Weights of a small mixture-of-experts language model, trained from scratch on English Wikipedia.
Size: 8 layers, width 256, vocabulary 8192, 50.5M parameters.
Below are experts of layer 4 (counted from 0) of a mixture-of-experts language model. Rows are named router (the router's row for the expert), gate (a neuron's input weights, with its number), up (a neuron's input weights, with its number), down (a neuron's output weights, with its number) and show model dimensions 0-255. Each number is 50 + 15 x the weight over its row's rms, rounded and kept within 0 to 99.
Before each expert's rows: "comes before" lists some tokens at least twice as common just after its tokens as in all text. This comes from a sample of Wikipedia text that the model never trained on. Tokens count by the router's weight.

# expert 34
comes before: "ing", "ed", "s", "er", "ers", "ion"
router:33 85 42 08 53 58 53 49 72 52 24 52 49 46 43 52 41 68 53 70 24 42 53 77 51 62 38 71 66 77 58 59 67 74 33 43 30 38 34 28 71 67 52 66 77 36 61 71 56 27 31 52 48 62 64 56 41 72 39 53 50 47 51 51 41 45 60 65 34 40 59 75 54 61 45 60 56 70 69 43 56 51 66 29 23 53 66 75 40 42 57 42 55 73 18 44 62 32 51 48 40 42 65 34 55 38 47 54 56 46 45 57 63 68 37 51 71 39 46 36 50 92 77 74 62 70 27 72 57 60 48 51 41 43 24 44 35 42 30 25 48 46 37 44 29 76 68 43 50 47 61 38 38 51 25 62 37 49 37 44 22 66 51 49 49 54 58 40 20 50 62 70 18 23 74 65 31 49 46 34 61 52 33 74 56 29 42 39 54 47 46 67 50 54 30 59 26 52 50 56 18 58 44 61 43 48 70 66 69 32 73 40 65 40 53 30 54 66 28 27 76 49 58 49 66 39 61 30 67 24 43 55 56 59 67 20 74 46 32 60 71 51 40 51 48 53 73 42 59 52 46 67 38 74 36 33
gate0:46 42 55 31 49 57 39 67 58 56 52 54 48 64 76 73 43 43 70 47 45 28 70 64 56 86 34 27 59 60 53 80 60 40 34 39 62 56 48 68 62 62 23 52 48 20 38 75 50 45 48 68 46 51 49 55 61 54 81 67 69 49 33 69 67 41 61 55 53 31 48 51 16 36 40 35 32 54 37 53 68 35 61 53 43 60 40 39 63 41 70 61 44 58 72 57 67 44 75 47 47 37 55 60 56 43 54 69 67 44 10 28 46 78 48 66 37 62 39 30 40 47 43 85 39 16 36 62 55 67 52 67 34 58 45 60 73 65 58 29 72 39 50 36 55 54 83 25 51 47 51 41 40 51 61 69 63 58 47 40 41 63 46 38 28 36 48 46 27 17 66 69 29 24 65 39 66 57 20 29 33 38 40 60 38 17 52 34 32 47 66 50 49 52 55 62 53 52 61 71 35 49 30 63 68 53 65 79 49 47 60 63 49 26 34 39 53 23 54 59 63 48 60 49 44 51 41 67 52 00 51 51 28 40 34 23 63 44 51 46 59 63 85 46 52 42 76 53 63 46 64 65 64 54 75 42
up0:33 30 60 36 50 46 70 61 46 70 30 44 64 62 61 50 39 49 57 61 63 34 59 64 51 36 27 57 42 50 42 70 71 65 53 98 25 38 57 55 66 66 59 53 32 26 66 53 45 58 67 67 64 42 32 36 69 62 52 39 33 52 32 43 13 51 25 37 43 53 22 50 28 31 59 47 48 56 51 48 40 69 44 39 57 67 35 51 36 65 37 51 70 70 54 41 74 28 58 71 57 54 50 67 44 55 69 76 65 70 55 46 48 21 46 50 61 77 74 29 52 36 46 63 49 77 68 78 64 39 53 55 49 24 44 61 80 79 55 34 57 21 34 72 50 45 50 64 58 55 41 36 52 35 30 68 56 35 74 65 62 35 54 24 44 47 60 19 43 48 39 64 34 49 26 53 50 52 44 36 53 48 56 58 48 35 29 55 53 61 53 64 73 50 52 66 57 59 01 57 76 57 30 43 24 53 51 71 45 51 43 41 52 22 57 74 56 28 48 46 31 34 55 56 67 48 72 37 60 38 53 30 26 35 66 47 85 42 42 50 65 43 60 67 68 76 39 67 64 48 48 77 71 25 56 54
down0:63 63 51 32 55 56 54 76 75 46 53 59 45 43 49 50 77 55 61 35 80 50 87 51 66 70 54 56 51 60 21 47 37 63 51 49 56 29 66 44 38 55 31 37 36 37 43 80 55 48 26 51 74 34 59 38 75 58 42 43 44 53 50 41 55 43 43 36 44 56 38 35 67 44 54 64 49 33 31 39 24 37 51 27 41 64 48 37 54 74 74 52 26 48 44 48 30 19 40 62 52 52 66 38 62 44 44 44 49 34 31 21 42 54 25 45 61 50 35 48 48 47 56 72 53 48 34 59 53 39 42 65 51 28 40 50 32 72 36 26 53 58 30 48 58 52 66 30 34 67 69 76 36 74 40 48 52 42 48 49 45 41 37 42 39 36 64 38 51 30 39 31 60 53 36 53 38 52 27 28 61 59 87 55 60 14 50 49 54 29 61 66 63 35 50 49 96 38 44 51 31 48 46 40 23 69 56 47 72 54 53 61 63 21 57 70 54 69 19 43 60 27 62 44 38 92 30 49 81 80 35 43 13 54 54 48 15 47 66 57 57 45 37 40 73 22 54 72 61 40 58 42 71 42 29 65

# expert 5
comes before: "s", ",", ".", " and", " (", " in"
router:50 55 57 44 44 36 36 42 77 45 54 58 49 45 43 73 41 48 41 25 49 80 51 56 51 41 38 51 62 83 71 55 68 58 31 51 74 43 36 59 60 49 40 62 56 42 58 64 44 53 14 25 52 40 59 77 45 34 59 43 56 48 65 50 22 53 42 53 20 52 66 69 69 39 46 59 54 43 40 47 81 38 63 49 54 55 40 61 78 57 51 42 33 45 52 73 46 55 58 21 68 31 53 55 38 25 41 24 32 49 30 30 61 45 42 39 39 39 30 55 61 62 26 54 55 54 62 77 50 62 30 36 73 46 58 37 69 35 61 74 56 62 34 38 55 41 49 46 52 46 63 67 47 77 31 23 49 12 75 31 49 72 65 51 58 82 68 58 80 63 60 65 33 51 30 68 52 52 50 78 56 63 50 84 32 41 32 58 65 09 58 56 70 43 38 48 55 66 37 63 47 50 23 66 58 64 62 46 45 64 39 25 78 48 45 58 89 48 58 29 44 24 37 27 35 41 57 61 66 74 52 51 40 55 51 36 68 34 38 58 52 49 20 64 55 64 35 39 83 47 54 74 74 68 52 54
gate0:39 45 32 61 32 25 58 57 69 63 53 69 65 42 56 39 39 50 35 58 80 52 57 56 50 46 75 43 46 80 60 72 76 37 58 38 35 50 81 78 51 67 21 65 35 48 69 80 31 64 65 60 50 58 36 68 05 35 52 30 62 52 24 35 27 51 55 60 58 49 58 62 61 25 41 51 39 49 55 02 62 48 47 51 39 29 22 45 49 34 51 48 53 62 28 43 53 55 45 44 63 49 61 40 52 47 50 68 66 34 45 69 54 43 34 68 45 27 42 44 46 48 38 89 48 57 51 50 43 38 60 34 42 41 67 50 67 58 47 50 36 78 77 59 58 54 61 44 67 47 67 38 73 56 42 60 36 46 70 63 35 66 75 38 66 77 51 55 61 57 28 44 47 37 35 77 48 47 43 69 51 80 45 58 35 44 21 21 56 45 40 47 57 46 64 55 71 57 38 48 49 70 39 43 44 79 42 59 33 46 74 41 26 72 51 48 93 35 36 59 49 69 74 60 33 25 36 56 61 61 50 88 55 69 35 48 55 53 18 59 67 38 35 74 51 52 55 46 58 51 49 50 63 54 83 52
up0:43 48 31 71 53 57 55 27 37 45 52 38 20 48 37 59 58 80 65 61 60 51 28 15 26 32 38 54 57 44 48 38 41 29 47 03 60 43 47 35 49 32 44 52 56 50 29 54 46 34 41 34 59 60 52 34 53 57 60 51 70 53 44 49 66 47 40 47 88 61 20 53 49 41 54 24 51 50 57 44 65 38 39 50 59 33 50 29 44 27 24 37 26 47 64 57 63 19 66 15 49 65 66 36 47 79 45 55 54 40 54 62 66 47 62 46 71 57 65 78 60 55 47 60 45 28 35 41 53 14 65 62 65 65 28 16 50 48 25 65 28 25 33 53 32 54 79 30 30 37 51 54 33 43 45 38 62 74 42 39 56 58 62 50 56 51 45 66 60 62 55 52 37 52 85 50 67 41 68 40 59 26 61 50 84 65 65 53 45 56 40 43 40 50 47 61 15 53 44 70 58 27 64 38 39 84 73 57 26 61 38 40 46 52 40 44 55 47 45 33 59 66 54 44 36 35 74 51 74 40 35 43 19 29 62 58 45 88 50 61 40 62 63 34 52 54 52 79 69 49 66 53 48 58 62 78
down0:77 38 56 48 51 54 54 46 59 71 45 37 58 60 46 61 43 57 51 51 58 60 72 30 55 64 35 85 55 44 30 30 18 45 33 79 68 60 47 36 39 46 61 61 31 29 46 64 88 27 53 61 45 44 49 38 72 52 56 64 29 43 16 57 67 35 33 44 72 55 41 57 33 61 29 45 47 31 56 21 83 46 43 59 68 66 85 43 63 36 33 44 61 51 43 19 83 59 60 43 71 59 55 71 33 79 64 46 40 21 70 42 51 56 66 31 67 37 64 47 64 43 32 75 53 38 41 41 49 61 38 44 74 52 40 50 46 62 59 53 69 99 50 44 40 42 49 58 48 32 56 42 26 57 47 73 70 44 21 42 52 68 61 41 39 51 64 55 57 53 71 36 46 58 54 38 48 66 73 58 35 58 37 36 47 57 69 62 35 37 80 52 43 35 47 35 48 72 70 36 51 28 53 60 37 33 28 32 64 57 65 43 56 42 48 43 18 45 46 58 60 45 53 23 33 74 28 66 57 50 57 52 32 49 71 74 52 58 58 37 53 80 57 57 18 43 49 56 18 66 34 65 38 46 63 28

# expert 39
comes before: " of", ",", ".", " and", " in", " to"
router:45 71 34 45 57 78 62 77 26 54 54 62 24 17 67 58 55 47 66 43 59 43 41 42 46 64 57 36 45 57 42 64 57 47 61 66 44 66 49 60 56 36 09 45 40 47 52 36 54 37 20 38 56 58 29 51 30 37 67 31 74 48 33 26 44 50 39 60 38 62 48 64 24 40 39 59 50 77 29 36 50 53 52 46 62 68 69 35 56 57 46 69 37 40 52 30 62 51 59 58 77 45 55 40 24 35 27 58 71 73 46 63 56 60 29 53 65 39 55 40 60 48 53 49 74 56 53 61 71 41 55 44 39 44 48 83 29 76 60 70 49 38 45 29 72 56 82 60 37 46 86 63 32 68 22 50 46 62 47 27 48 57 41 54 33 65 69 75 39 52 46 29 61 26 59 50 59 54 46 76 40 76 23 51 37 54 48 65 30 65 48 54 52 51 60 66 82 58 41 26 30 61 54 58 44 60 59 59 46 71 18 74 54 41 39 55 56 22 26 48 24 50 16 64 39 59 45 73 57 69 76 28 50 39 35 23 43 37 44 57 30 64 53 50 31 35 45 60 35 37 52 44 73 63 22 22
gate0:77 34 55 63 39 61 36 73 37 45 49 36 39 15 46 40 37 43 62 55 35 61 38 59 73 49 42 81 46 43 67 65 68 59 56 53 44 49 26 63 34 60 51 45 61 29 76 29 37 48 64 58 38 38 60 49 31 31 44 51 74 45 54 53 55 55 62 34 78 48 30 18 52 33 53 43 67 23 54 57 45 57 50 57 48 58 73 56 50 44 61 42 63 45 52 54 72 63 53 36 51 29 45 34 13 64 61 54 61 34 57 87 63 51 34 59 64 53 59 54 53 50 48 46 44 42 41 61 57 46 49 24 50 39 36 82 55 41 52 44 83 40 80 49 57 40 63 54 46 45 53 48 62 38 27 47 32 44 86 60 48 41 60 61 77 40 24 50 63 47 30 40 65 43 46 56 82 43 73 60 63 00 48 27 43 43 45 52 49 54 47 45 52 53 34 40 69 67 63 34 38 53 40 49 38 22 39 76 58 55 40 71 46 63 76 29 78 46 63 45 26 44 30 63 37 60 51 39 37 68 59 14 36 55 36 27 49 59 61 30 56 59 37 74 42 56 60 44 38 43 78 18 85 33 41 92
up0:35 26 45 60 36 34 49 49 35 71 48 37 67 37 42 33 44 43 55 71 24 40 47 33 58 58 59 58 56 42 44 46 32 59 33 62 43 35 56 36 74 54 53 52 37 40 32 32 46 44 33 46 37 65 53 49 37 31 45 23 49 56 61 58 47 51 59 45 46 49 35 45 65 55 49 62 60 55 58 60 49 20 51 38 50 31 55 42 42 51 36 73 56 21 41 51 55 58 71 47 64 11 71 20 56 61 32 36 82 42 66 69 60 49 44 40 76 35 38 26 34 33 46 45 56 22 25 50 64 66 48 50 43 79 67 55 87 55 29 10 53 36 61 49 50 56 27 34 35 53 63 55 19 53 48 72 39 61 25 51 83 13 21 67 70 53 32 56 42 72 53 63 28 81 33 55 62 69 65 32 27 42 69 41 55 29 61 52 37 61 58 44 43 37 39 57 77 25 63 55 39 47 60 41 54 44 69 52 62 70 62 36 57 54 30 39 61 33 50 31 32 29 51 45 29 63 75 76 46 38 38 28 36 47 26 60 76 40 48 32 44 86 57 38 43 69 60 63 55 60 53 58 67 51 39 12
down0:38 43 54 77 49 51 46 37 42 68 51 63 68 44 50 61 62 80 39 79 73 37 50 59 71 50 32 51 54 48 45 39 27 51 81 25 43 26 67 55 57 58 28 60 37 81 64 49 53 38 49 75 38 54 55 46 24 30 59 72 60 47 65 38 54 42 65 25 68 50 40 78 55 77 50 33 42 48 83 63 58 40 55 41 61 39 60 30 59 55 33 42 68 29 41 59 56 48 47 63 74 55 80 52 53 62 40 67 24 44 53 59 64 47 37 69 38 47 72 57 49 48 39 06 56 48 53 27 55 21 92 51 63 34 27 58 31 55 72 33 48 41 40 60 50 67 33 50 41 35 93 48 60 68 72 59 49 55 79 56 58 54 53 58 35 69 61 61 45 30 54 52 50 47 09 49 48 38 40 52 49 56 47 30 64 56 56 57 43 58 74 17 42 52 53 75 30 53 41 46 65 26 20 35 53 22 39 65 46 50 29 54 53 54 57 57 56 75 38 80 60 41 30 77 35 36 76 56 33 74 50 71 46 67 50 56 63 52 56 52 47 41 47 62 67 76 65 52 35 52 32 45 78 53 42 40